Experts of a small language model.
Experts: 80 experts in each of 12 layers, 144 SwiGLU neurons an expert, 2 picks a token, a sigmoid router.
Below are experts of layer 4 (counted from 0) of a mixture-of-experts language model. Rows are named router (the router's row for the expert), down (a neuron's output weights, with its number) and show model dimensions 0-255. Each number is 128 + 24 x the weight over its row's rms, rounded and kept within 0 to 255.
After each expert's rows: a language model's description of what the expert responds to; "raises" lists some tokens whose logits its average output raises strongly, later layers aside. This comes from a sample of Wikipedia text that the model never trained on.

# expert 68
router [148 120 125 104 118 103 114 124 111  95 121 154  92 143 126 138 120 160 143  96 168 153 145 130 113 146 163 194 156 152 125  96 163 129 130  96 182 116  76 119 159 133 158 125 123 123 107 167 146 144 171  86 133 173 158 136 108 106 116  90 104 121  92 153 107 110 107 117 114  92 145 129 129 126 117 154 150 123 118  97 138  87 128 106 131  87 110 155 102 139 142 122 138 129 166  99 100 139 135 145 100 132 116 107  75  99 114 141 124 159 114 118 118 131 155 100 114 156  98 172 137 119 121 154 125 108 136 144 110 106  88 141 122 117 117  95 114 127 134 171 107 120 111 104 149 135  93 139 108 114 146 122 110 128  89 117 133 145 120  81 156 126 101  74 143  99 118 154 147 148 113 131 138 124 107  92 149 121 131 158 137 138  76 107 147 124 142  73 124 103 135 123 100  71 148 103 149 115 127 121 139  92 124 127 153 123 123 120 136 150 115 143  94 164 101 147 101 112 154 134 144 151  98 112 142 156 146 116 100 113 116  94 118 157  91 112  76 128 102  90 180 124 137  99  48 113  90 153 130 133 125 123 143 153 131  90]
down0 [149 143 122  96 115 116 134 104  88 125 117 168  98 168 112 101 124 130 125 147 179 128  85 106 107 152 142 141 154 134 186 114 120 117 126 131  89 141 141 104 109 129 122 136 142  96  77 141  96 105  98 131 117 109 143 125 132 112 154 122 157 136 108 136 124 151  61 140 139 141 123 129 131 101 133 127 141  95  92 149 142 145 135 141 132 112 124 148 126  97 109 130 153 123 112 133 134 142 133 136 128  65  89 150 107 139  97 108 127 142 117 131 133  72 102 158 137 128 168 164 115 132 160 142 108 136  99 183 164 177 109 104 131 130 107 107 147 146 158 147 131 127 135 147 171 154 166 150  60 155  78 122 126 130 115 119 129 103 123 164 146 116 114 135 149  83 104 123  94  98 131 118 104 155 153  95 125 169 103 123 122  97 186 150 106 124 138  92 161 129 130 161 139 144 105 152 122 167 130 153 137 131 147 138 124 172 107 155 160 116 139 105 147 126 125 137  96 132 106 163 126 108 127 153 139 125 133 103 180 111 182 143 151 141  95  81 106 142 107 168 158 135 143 177 135  87 131 116 129 120 122  91 151  89 119 106]
down1 [132  96 131 134 124 148 138 122  99 137 105 137 117 112 154 163  78 140 180 132  80  79 118 128 146 177  88 114 122 205 113 116 162 147 105 110 103 139 139 153 149 107 139 147  89  90 136 119  83 121 111 133 125  75 123 156  89 117  94 138 158 159 108 109 106 132 135 148 117 108 127 105  98 114 130 161 120 128 163  81 119 127 108  84  91 161 110 171 122 133 126 127 101 120 107 158 146 142 119 101 120 122  96 158 106 150  98  85 131 120 122 129 140 141 105 157 117 116 109 102 139 109 109 124 130 167 105 120 140 115 139 177 111 137 132 169 121 138 135 109 149 147 148  95 133 103 105 116 165 120 135 126 131 141 137 134 171 154 134 132 132 143 123  98 126 162  94 133 118 134 146 130 104 162 155 121 135 111 101  61 108  71  72 107 116 129  90  86 123 156 105 168 155 129 100 108 101 133 120 118 132 107 112 147  71 106 139 160 109 139 162 138 119 140 157 149 133 123 148  97  81 112 104 138 123 136  86 116 152 141 165  87 147 117 121 137 126  85 112  92 144 157 128 103 123  92 157 124 144 110 140 140 132 120 140 100]
It responds to: Abstract nouns after the, his or a, such as season, time, context, sense, era, introduction, entry.
raises: "ance", "mate", "ably", "ante", "ative", " Score"

# expert 19
router [149 120 126 103 116 103 116 123 110  96 117 153  94 147 129 140 117 155 144  95 159 155 142 129 115 145 162 193 154 154 127 104 162 131 128 101 179 116  76 121 160 135 156 125 124 125 104 162 145 149 169  89 131 158 160 137 110 107 117  88 108 120  93 152 109 106 110 118 113  91 144 131 128 132 118 156 148 140 118  97 141  88 128 108 134  83 111 155 105 141 144 122 140 128 164 101 101 138 139 147 105 131 117 103  78 100 114 138 120 159 115 112 106 138 153 102 119 154  98 179 137 122 120 154 126 107 136 145 112 102  87 140 125 116 119  94 110 125 137 176 105 123 110 105 148 137  84 137 107 116 101 124 110 126  89 119 132 146 125  79 157 124  86  73 143  98 117 153 145 152 109 133 134 124 104  94 148 123 131 158 136 131  49 103 146 121 140  75 126 102 135 121  98  70 146  98 155 119 126 122 139  95 121 136 154 123 117 117 138 147 118 139  98 164 101 139 104 113 155 134 142 149 100 111 145 158 147 135  99 114 119  98 115 154  91 112  77 128 100  90 164 121 139  99  59 116  90 154 136 134 115 123 148 154 133  92]
down5 [128 146 122 117 181 105 148 121 154 142 152 111 117 165 125 141 145 138  79 146 134 139 132 100 132 151 138 140 123 146 134 138 116 107 164 132 122 146 104 178 155 128 150 136 138 184 121  95 146  87 123 174 126 154 147 130  86 108 127  98 172 125 144  96  95 143 127 159 103 114 141 130  97 180 119 115 110 154 110 111 168  90 138 102 116 158 138 121 156 147 139 106 117 129 128 104 117 117 120 107 124 141  87  85  83 137 105 119  99 159 141 127  87  64 143 143 154 125 118 125 144 165 113 158 138 108 108 125 102  95 123 116 151 112 156 104 147 125 136 154 101 138 107 138 128 133 147  99 147 162 160 114 110 159 102 100  86 120 115 182 130 182 109 111 159 126 164 144 151 126 131 102 110 102 123 183 157 117  91 162 102 131 120 123 134 109 135 134 103 145 143 182 130 146  98 149 134 136 101 148 129 108 162 137  97 142 128  75 109 134  91 138 159 129  96 107 133 129 115 154 102 142 113 107 131 111 114 135 133 106 141 103 154 172 117 125 104 121 131 175 142 132 106 111 122 137 145 110 204 196 107 132 117 138 135  84]
down6 [133 166 172 133 131 110 126 132 109 134  91 133 129 111 159 112 179 153 123 118 129  68 101 101 136 134 150 111 146 139 107 150 125 103 145 143  92 155  99 126  86 121 122  91 100 115 122 135 160 109 129 145 131 115 126  67 176 132  86 126 139 115 129 116 122 118  71  80 105  95 106 149 143  78 122 179 173 142 144 132 127 109 157 132 117 121 150 149 117 150 118 112 140 107  82 146 137 128 136 118 122 138 115 122 108 125 132 125 156  83  72 127 141  96 161 145 121 149 110 160 109 136 103  84 134 144 127 142  93 141 114 103 112 109 112 163 117 186 138  68 161 109 130 118 141 156 115 151  85  60 123  99 157 131 146 113 154 152 148  76 132 118 163 144  92 123 132 173 117 132 115  86 137 138 131 147 125 119 140 140 152 155 133 111 141 112 130 150 163 142 103 115 124 136 112 139 164 105 124 125 158 139 143 146  87  92 115 153 116  95 119 161 126 130  92 116 159 106 136 117 151 139 118 124 124 140 132  98 120 143 101 146 110 122 139  98 121 160 134 105 145  71 162 148 124 135 155 182 152 134 112 151 129 183 109 152]
It responds to: Participles and nouns for place or death in biographies and descriptions, such as located, died, killed, removed, occurrence, grows.
raises: "ature", "ij", "type", "sburg", "typ", "press"

# expert 66
router [121 136  85 126 108 116 111 122 167 123 123 178  79 118 108 160 107 118 138 145 137 156  81 116 150 112 171 111 150 147 119 141 134 132 142  98 154  92 137  94 149 128 161 166 107  69 107 148 154 148 151 129 151 104 147 161 105 123 132 115 167 173  81 143 118  77  95 147  93 118 106 167 125 127 180 139 104 130  97  97 111 151 157 113 141 125  96 163 116 131 146 147 108 106 125 148 119 165 168 142  97 121 142 149 139  89 118 148 104 144 119 149 127 109 163 163 110 136 132  92 107  94 136  91 120 180 135 142 161 100  91 141 124 102 114 114 111 156 149  89 128 113 124 126  96 147 106  97 136  86 109 133 121 142 117  98 116 113 135 110 146 130 153 135 156 121 134 162 128 157 143 129 111 129 137 137 150 115 146 172 121 137 148 126 177 121 172 162 153 114 143 137 123 158 125 160 115  99 104 127 129 130 141 139 142 167 143 138 178 134 158  99 128 137  83  93 121 123 144 144 134 108 136 136 114 122 143 138  86  95 131 147 151 170 188  92  94  90 107 110 130 128 118 114 136 151  90  89 149 103 129 141 138 180 149 101]
down0 [ 96 128 127 135 101 130  70 101 146  83 129 105  95 127 153 126  79 102 120 135 141 118 155 138 110 122 159 127 115 124 101  94 103  77 127 133 163 143 131 133 116 119 141 157 103 145  90 151 171 132  88 125 175 130 165 108 138 120  98 120 125 134 171 107 163 145 131 101  98  92 114 130 137 155 175 124 117  83 100  97 101 132 116 136 137 166  76 133 141  95 157 111 134  81 149 174 153 128 134 151 141  80 128 142 131  90 114 117 140 142 125 112 141 132 166  92 152 138 130 128 118 112 144 125 120 144  81 118 145 107 117 121 149  78  91 149 128 129 120  97 125 107 123 146 160 156 135 118  51 104 132 129 112 161 110 159 159  98 150 127 137 174  85 162 155 144 167 142 175 139 144 143 129 158  79 121 133 139 119 101 100 128 129  72 146  83 130 108 133  98 100 127 123 156 149 101 114 108 148 160 163 111 125 154 124  90 131 158  91 126 165 116 126 141 144 122 121  85 154 125 155 132 121 105 147 132 123 114 146 133  94 156  94 155 127 124 126 101 108 105 104 113 126 109 123  94 136 116 142 109 120 117 125 147 175 147]
down1 [152 128 122 132 173 137 110 151 140 112 168 104  94 117 139 121  88 116 146 143 144 142 125 136 151 129 128  64  75  61 148 122 121  88  99 152 140 121 148 107 166 133 128 124 134 140 171 124 109 159 111 124 164 121 101 124 123  61 120 103 124 106 125 181 152 133 121 156 127 107 170 136 122  93 119 120 152  98 156 120 109 134 188  90 135 108 134 111 133 108 110 165 127 152  81 114 141 121 110 119 143 146 124 153 140 134 159 117 174  81 167 118  95 137 119 139 100 128 156 138 177 126 153 109  77 142 132 180 141 147 111  97 142 122 166 146 135 134 126 130 119 126 147 109 112 129 107 151 124 141 138  92  97 128 131 147 138  94 108 144 117 163 120 129 125  93  90 135 157 156 106 116 149 143  98 164 153 145 150 150 122 129 155 126 109 106 147 115 132 148 116 154  82  96 153 111 130 104 153 108 114 115  90 146 158  90 163  75 108 130 119 144 143 103 133 145 143 133 118 139 114 148  93 110 105 129 128 154 107 131  82 134 111 105 132 173 187 159  91 120 166 109 134 134 109 129 123 145 131 150 163 151 132 120 148 186]
It responds to: Final nouns of proper names of institutions and places, such as School, Road, County, Church, Office, Company.
raises: " ", " and", ",", " of", " for", " ("

# expert 62
router [176 107 179 125 148 100 112  83 128 122 116 116  90 147 139 116 118 137 176 188 130 125 162 186 124 189 135 150 113 173 144 155 116 132 182 121 146 134 163 104  93 102 127 112 118 108 141 154 166 134 122 115 174 114 114 136  76 104  74  95 124 125 132 113  85  79  90 125 124 105 114 140 152 118  98 142 149 106 100 134 141 148  73 130 142 114 153 160 111 142 128 134 134 135 138 137 149 137 136 126 132 144 120 127 148 112 120  98 120 150 167 153 137 115 157 100 138 175 136 128 159 130 153 142 104 153 152 118 188 138 111 150  88  81 101  89 135 131 124 168 150 130 105 162 113 138  79 133  71 133 119 130 115 146 129 115 156 101 143  74 155 142 149 108 103 129 142 148 148 140 151 137 102  94 132 126 116 147 143 124  91 114 118  80 139 120 132 101 126 139 149 111 115 132 115 155 112 135 179 104 143 131 132 117 156 118 157 151 129 123 117 108 132 137 118 124 150 120 143 152 137 164  76 149  94 136 154 120  94 157 137 135 156 133 126  97  84 119  94 103  91 134 116 108 122 136 101 149 131 116 111 103 111 166 121 120]
down0 [115 113 149  79 171 162 125 134 148  92 115 130 173  98 133 111 146 119 154 146 122 137 156 132 156 103 181 162 154 145 160 126  90 125 124 111  94 123 124 147 131 115 139 133 129 171 149 147 124 113  92 134 128 137  77 128 102 143 102 131 133  93 143 159 133  83 144 125  90 119 143 177 143 103 111 133 151 112  74 126 119 102  81 162 114 149 132  97 141 159 133 100 135 127 133 156 157 149 108 122 139 139 156 122 152 169 180 117 130 154 111 140 158 135  87  67 125 111 120 108 125 109 110 129 134 129 129 119 137 140 106 151  84  92 105 111 124 160  93 151 178 137 146 136 141 139 103 131  95 136 126 167 111 127  99  86 137 139 115 138 100 135 113 139  99  99 100 117 125 121 146 135 167 137 114 115 132  80 138 109 101 106 103 129 128 145 110 141 107  89 124 118 148 148 146 133 138 148 174  88 133  91 100 142 154 124 147 155 114 101 115 150 161 135 127 154 130 142 165 146 128 155 136 169 133  61 125 148 126 116  88 113 116 144 102 168 110 120 104 147  71  91 143 116 124 151  93 128 165 126 158  85 150  95 180 121]
down1 [121 164 172 134 137 141 106  96 152 146 131 155 115 138 145  99 141 138 102  84  80 169  58 119 144 121 191  81 122 134 116 122 126 135 162 147 138 128 134 152 109 147 192  85 140 123 123 128 166  98 126 141  98 136 152 168 136 100 147 126 110  97 205 148 113 145 136 120 132 147 147 101 165 142 116 142 132 126 130 138 114 126 195 114 105 149  98 107 119 155 133 157 157 135 110 110 136 161 138  88  87 130  98 122 128 120 119 139 112 136  81 137 110 113 109 140 127 109 123 139 136 146 128 133 160 160 139 131 134 142 128  82  97 135 140 152 128 118 120 104 148  91 151 144 189  83 147 131 180 113 159 139 113 108 149 149 106 151 117 132 111 142 128 118 118 131 113 145 134 137 168 134  96 137 110  95 144 129 115 131 151 159  95 138 125 149 106 104 140 136 136 146 130 142 110  89 131 112  80 160  72 142 119  85 135 152 111 105 150 182 128 134 132 125 126 123 121 171 144 140 136 150 117  90 134 175 157 114  88 118 137 108 183  95 146 118 144 116 146  92 135 132 121 156 122 114 111 178 135 102 128 114 137 155  95 144]
It responds to: Determiner-like adjectives after the or a, such as first, one, two, other, all, new, only, highest, various.
raises: " times", "ly", "ness"

# expert 59
router [171 113 159  92 137 107 128  99 112 110 144 125  59 164  94 158 165 130 115 129 126 119 124 126 138 135 154  94 139 168  90 161 138 135 154 111 145 113 152 121 160 157 160 113 117 103 119 133 172 116 131 133 167 140 149 109 107  78  60 121 103 164 150 141  99 151  79 154 118 125 118 167 173 126 128 148  99 113 102 129  82 148 129 102 142 114 139 165 128 127 136 115 139 123 143 125 140 140 160 159 124 147 121 134 159 120 115 145 125 133 127 159 132 112 144 101 157 161 124 116 155 120  93  99 109 125 126 141 149 118  99 111 122 127 135 105 112 100 137 100 145 125 162 163  99 108 133 109 108 117 115 125  82 101 102  76 151 131 144 103 161 137 120 152 153 132 152 168 166 105 163 123 113 120 117 159 179 161 134 122 128 144 128 132 151 115 156  83 119  81 158 129 117 132 128 121  58 118 122 126 134 129 149 126 166 111 130 152 125 149 135  83 136 144 108 100 139 128 124  88 150 133 115 173 105  82 177 137 105 142 124 110 112 149  86 140  94 102  89 117 145 121 110  83 164  91 141 161 119 142 150 107 119 142 172 106]
down0 [132 154 111 110  82 157 117  98 131 111 114 115 123 102 149 119  91 182 163  83 119 124 129 149 119 150 166 126 134  86 139 121 153 111 114 174 156 119 153  96 147 132 134 145 143 133 113 125 103  93 144 173  80 109 134 129 113 167 105 133 120 156  98 113 142 115 142 157 126 124 115 109 139  90 117 140 128 162 114 164 148 105 102 126  82 129 132 124 104 133 112 176  92  86 101 119 109 176 144 101 107 159 111 154  95 134 119 153 113 132 134 109 121 159 116 144 124 102  95 144  98 111 146 138 188 124 114 110 137 150 138 125 130  81 143  90 117 141  71 133 131 124 116 174 137 100 139 135 119 110 120 134 136 101 141 181 144 109 141 106 130  99 137 107 128 102 136 126 136 102 159  77 113 118 172  77 117 138  95 155 171  96  89  95 115 166 128 120 112 156 112 112 141 137 132 152 159 133  64 118 125 154  99 121 112 140 128 105 129 104 105 146  80 149 113 115 161 130 126 124 163 127 139 100 115 162 134 128 132 126 185 196 113 117 135 143 162  89 144 132 117 162 144 104 128 143 161 112 138 124 111 167  99  98 127 125]
down1 [119  98 134  61 112 157 125 122  78  96 135 133 114  78 145 135 123 122 129 178 132 118 102 124 142 146 122 115 113  98 125 117 112 126 153 113 146 142 119 121  99 110 153  95 118 136 140 121 121 138 132 100 102 131 123 165 141  75 133 113 179 163  99 106 100  83 156 104 123 154  80 115 119 166 149 112  85 108  93  91 114 146 121 113 133 119 117 150 168 126 107 136 144 114 142 169 118 132 109 109 103 131  92 145 153 115 115 114 133 129 141 120 127 149  77 129 134 161 152 158 121 143 187  84 151 104 146 117 141 126 149 147 146 176 124 137 117 146  98 127 123 126  76 132  99 125 144 114 136 123 129 137 116 113 157 108 100 125 104  99 111 153 138 155 135 127 152 167 145 118 120 103  95 141 129 102 134 129 109 150  93 152 125 140 124 163 180 131 139 133 106 105 152 188 151 136 120 125 124 134 127 105 114 148 136 130 140 154 134 144 145 167  87 140 161 168 125 141 100 139 130 136 127 115  98 203 133 134 185 103 136  96 103 147 104 127 152  94  88 115 123 161 152 137 134 167 128  77 122  62 161 146  86 145  98 129]
It responds to: Adjectives and nouns about regions, materials and history after the or a, such as northern, Roman, stone, plains.
raises: " and", " times", " "

# expert 32
router [148 120 127 105 118 108 115 123 110  95 118 153  95 145 125 139 117 156 144  98 172 150 140 128 116 147 159 191 156 150 126 100 162 132 128  99 179 115  76 121 160 136 150 125 126 124 107 162 144 144 169  90 131 186 160 139 113 107 117  89 108 121  93 150 112 107 111 118 111  93 145 132 130 127 118 154 146 127 117 101 139  88 128 108 132  86 110 153 105 141 143 124 139 127 171 101 100 138 138 147 105 128 117 106  79  98 117 141 125 159 117 117 108 132 155 101 117 161  99 172 137 123 120 158 123 110 137 144 111 106  90 139 127 115 118  95 121 127 133 172  71  88 109 116 150 135  90 135 108 116 135 121 111 128  88 118 132 144 123  81 151 126 106  74 142  96 120 153 147 149 113 132 137 123 105 101 146 121 133 156 135 135  70 103 141 121 140  75 128 105 135 123 100  71 148  97 163 118 126 123 139  86 113 129 154 124 120 116 135 148 120 141  94 163 104 143 102 109 155 129 142 146 100 114 147 157 146 115 103 110 117  98 118 154  91 113  75 130  98  91 176 125 139  99  43 115  90 143 134 135 116 123 145 155 133  93]
down0 [143 122 142 142 120 106 128 110 182 154 110 130 114 103 110 159 150 118 123 110 126 125 139 167 122 144 117 132 115 140  87 116 176 127  98 148  90 118  92  96 141 124  97  94 110 154 118  95 100 157 108 116 144  83 118 131 114 118 126 112  87 128 137 125 121 135 103 195 200 138 109 122  72 131 101  92 131  97  89 105 139 140 138 155  87 108  79 107 149 113 133 131 139 132 134 181 168 138 128 192 122 116 132 107 130 102 126 162 120 128 151 114  89 106 162 124  91 108 127 101 141  81 122 139 101 102 181 156 137 142 140 111 126 110 121 139 122 107  89 110 143 137 113 137 126 106 122 132 154 127 149 152  66 159  94 136 123 157 122  99 147 168 115 157 127 158  99 167 175 175 119 113 121 127 115 136 189 101 125 148 125 102 119 110 111 152 111 122  91 143 131 148 130 149 169 138 127 129 136 138 144 105 128 116 162 147  80 148 124  97 110 100 125 125 135 122 122 104 108  74 159 100 112  93 144 146 112 172 118 127 135 145 148 138 150 134 110 140 177 103 120 103 135 174 135 155 135 144 138 121 105 104 145 135 136 130]
down1 [179 189 126 135 131 119 129 145  94 137  82 124 117 117 139 146 123 143  92 141 153 182 117  81 152 113 124 141 151 148 108 135 107 109 117 156 123 136 148  88 120 129 121 151 121 148 104 121 148 148 164 117 100  82  98 117  92 137 100 129 127 137 167 163  98 145 177  98 151 160 143  95  98  95  81 143 133 126 144 171 139 137 146 131 156 122 125 106 161 157 161 113 139 102 120 165 122 178 122 150 124 132 125 146 149 140 149 112 129  90 134 129 159 127 106 144 119 132 133 170 134 132 166 149  66 164  94 139 153 189 150 144 126 139 124 120 162 119 126 127  87 124 175 124 127 107 119 145 152 135 108 123 132 102 185  92 120 162 157 101  95 124 118 159 122 147 153 124 150 128 126 140 131 101 152 161 144 155 121 103  94 121 142  95 136 107 120 146 126 156 174 130 106 107 167 138  82 129 110 168 102 132 122 116 121 113 178 121 138 129 117 152 118 106 146 148  99 119 125  90 170 137 106 102 177  88 141 119 151  73 128 144 103 131 110 174 131 139 147 118 157 137 141 105  82 106 100 114 102 141 135 105 127 142 126 129]
It responds to: Rare catch-all for like, list, been, example, succession and details, often inside tables or numbered lists.
raises: "igan", "ma", "lam", "ity"

# expert 46
router [147 120 125 103 119 104 115 124 114  97 116 152  95 145 127 139 120 157 144  96 154 152 142 129 116 146 161 191 155 152 129 103 164 130 126  96 173 117  73 122 158 135 151 125 128 124 109 166 145 148 169  91 132 183 161 137 110 109 116  88 106 120  92 150 111 108 110 118 111  99 144 133 129 130 117 156 146 129 117 101 139  86 129 107 133  85 111 155 104 142 145 122 141 126 170  99  97 139 138 146 106 132 118 105  79 100 115 141 121 159 114 117 109 121 154 102 118 154  98 176 137 122 122 156 127 108 134 147 114 103  88 141 123 115 117  93 119 127 134 174  91 114 112 111 149 136  91 133 106 117 146 121 108 130  90 117 133 146 121  81 152 119  89  72 143  97 122 156 146 148 110 130 136 123 106  93 149 122 132 159 133 135  73 104 151 122 142  76 127 104 138 121 101  68 146  97 160 117 126 122 137  85 121 129 153 123 120 118 139 148 118 141  91 162 102 142  99 110 154 134 142 152 101 111 146 160 144 124 100 110 116  95 115 155  90 111  74 129 100  90 173 125 139  96  49 115  89 151 134 132 116 125 144 155 133  93]
down0 [119 156 125 151 118 131 150 131 140 105 109 136  94 120 126 137 135 127 122 113 112 140 106 139 124 155 108 121 113 160 148 130 109 115 126 133 164 116  81 128 131 129 135 167 116 122 107  98 115 168 154 134  97  80 153 146 173 140 100 192 138 109 153  95 130  97 109  90 115 114 175 152 125 134 177 179 148 152 124 121 112 159 166  84 127 153 141 102 145 182 155 136  90 165 142 123 161 117 152 124 108 126 117 127 127 112 114 112 141 156 107 157 143  87 145 139 162 116 136 153 105  66 124  91 168 127 151 153 159  91  98 128 114  95 132 107 102 134 150 134 122  97 183 123 155 100 144 127 110  88 110 112 137 111 138 159 129 132 135 130 100 147 151 138 137 122 102 103  81 136 119 108 112  91 103 141 130 149 109 134 171 108 115 127 149  97  87 141 137  95 124  75 150 160 102 105  88 149 133 139  65 135 151 121 170 122 143 110 116 125 113 140 141 108 129 164  81 118 109 140  95 128 168  99  88 146 104 149 135 115 141 118 106  91 108 133 183 132 119 131 120  88 109 123 123 134 120 163 115 181 143 133 132 166 123 112]
down1 [ 90 153 144 107 126 137 112 130  98 147 154  83 150 107 117 122 148 131  67 119 115 137 101 149 122 114  82 160  97 127 151 153 144 134 141 152 104 144 145 128  93 107  92 108 112 140 130 112 137 146 136 144 151 125  96 122 168 116 165 148 102 124 163 118  84 127 183  99 132 149 155 135 114 164 125 149 134 122 125  91 145 113 150 126 136 134 151 149 159 152 116 116 144 141 106 117 131 135 174  94 142 140  84 162 111 116  95 134 121 156 125 146 133 126 110 143 140 161 152 116  95 109 118 144 111 106 126 134 116 158 136 129 110 119 138 149 136 140 146 137 130 135 137 190 151 133  82 135 130 151 124 119 138 115 115 137 127 152 116 119 136 120 135 161  92 160 105  71  97 159  80  99 142 110  79 138 103 125 120 162 151 152 142 133 103  84  95 149  94 115 177 106 118 139  73  84 134 180 164  88  74 143 110 144 158 141 184 154 116 104 146 114 151 128 115 108 149  98 137 149  96 146 116 127 138 122 113 131 135 154 115  98 148  97 144 104 137 118 185 112 146 170  94 132 105 138 135 110 169 111 121  65 120 113  97 166]
It responds to: Names in law and politics like Amendment, Regulation, Legislative, California, filed, plus scattered byte fragments and list words.
raises: " Statistics", "yr", "rc", "ries", "int", "left"

# expert 27
router [152 110 104 125 131 108 138 140 132 103 190 129  90 138 111 167 147 171 123 106 136 100 115 129 124 123 154 113 156 171 178 112 149 114 142 127 166 110 132 139  96 149 132 152 174 102 145  79 129 135 137 136 139 108 162 108 130 108 124  59 121 149 143 123 136 139 112 117 108 136 132 130 151 156 115 172 125 139 122  91 124 155 153 119 106 156 113 114 115 158 189 123 119  90 129 109 139 142 108 104 121 155 117 126 148 107 106 145 117 152 117 108 135 140 170 108 143  95 111 120 202 156 178 150 173 150 175 149  78  93 108 127  76 100 114 114 104 121 128 153 150 117 106 119 119 137 122 163 123 102 119 135  82 136 147 108 139 140  97 130 141 139 125 161 144 149 138 142 137 179 180 148 147 134 135 107 152 132 131 136 135 146 149 138 141 101 118  90 148 161 140 104 109 109 154 130 101 114 147 143 188 152  98 150 124 107 146 102 114 131 134 150 147 148  70  89 109 144 147 100 139 120 112 136  97 155 150 143 151 118 122 103 144 156  84 142 117 161 138 137  87 166 118 132 111 164 134 114 122 125 119  71 145 140 117 172]
down0 [115 111 146 142 113 140 160 140 102 120 110 147 144 151 129 147 142 115 117 112 101  96 117 162 118 106  92 189 100 111 131  96 132 131 158 131 141 132 107 132 152 132 144 111 104 126 135 110  92 136 123 123 165 164 140 141  91 132 148  92 144 136  60 120 112 139  65 114 137 151 114 131 151 124 130  72 113 151 128 198 116 147  75 114 100 142 113 148 138 160  94 167 129 163 121 109 138 142 141 161  93 139 147 125  86 127 143 140 142 125 159 176 114  90 130 152 124 146 139 118 108  93  83 138  89 148 120  96 112 121 147 120 113 128 131 140 162  82 117 112 125  79 155 151 117 103  86 147 118 108 151 107 122  98 108  96 125 158 113 161 146 182 142 124 133 134 115 163 195 104 100 151 105 130 141 127 101 135 153 152  82 126 120 112 120 116 159 133  95 142 168 103  93 150 108 116 146 131 135 143 160  61 122 107 117 145 131  96 123 147 123 147 143 148 139 102 133 121 171 158 149 116 147 100 174 138 188 134 126 129 113 133 133 149 132 128 118 134 163 123 152 117 173 168 124 132 131 122 118 113 152 115 124 137  89  99]
down1 [137 134 125 129 142 107 145 179 139 130 180 118 142 108 115 133 144 162 153 141 154 124  97 132 108 127 131 153 129 136 184  95 130 150 145 129 148 120 147 151 103 171 116 121 154  78  99  71 121 121 131 145 106 125 136 137 131 114 154 132 142 140 121 125 147 199 188 136 134 146 163 100 128 155 130 131 129 117 133 160 140 133 111 152 115 129 158 102 112  95 146  95 111 134 114  98 119 114  96  70 128 132 143 135 117 136 129 116 142 145  46 123 155 144 109 116 121 118 127 136 153 174 131 132 145 133 131 136 108 104 114 121  88 124 131  80  87 146 148 149 136 113 118 133 158 159  96 143 145  95 117 123  45 149 141 139 125 147 122  77 106 119 141  85 149  73 108 128 120 148 180 145 122  81 120 137 132 143 110 110 135 137 103 144 129 126  92 153 169 132 132  68 139 109 190  85  84  88 108 105 142 111 146 126 140 145 138 132  95 107 142 122 141 129 161 119 111 107 129 120 126 110 142 140 132 138 112 130 169 123 124 138 151 154 127 149 114 167 138 116  98 155 116  85 133 140 113 161 150 184 128 105 135 106 168 132]
It responds to: Year numbers in dates, tables, and life spans, mostly after in, a pipe or a dash, e.g. 2019, 1992, 1806.
raises: "–19", "–13", "–18", "–25", "–14", "–0"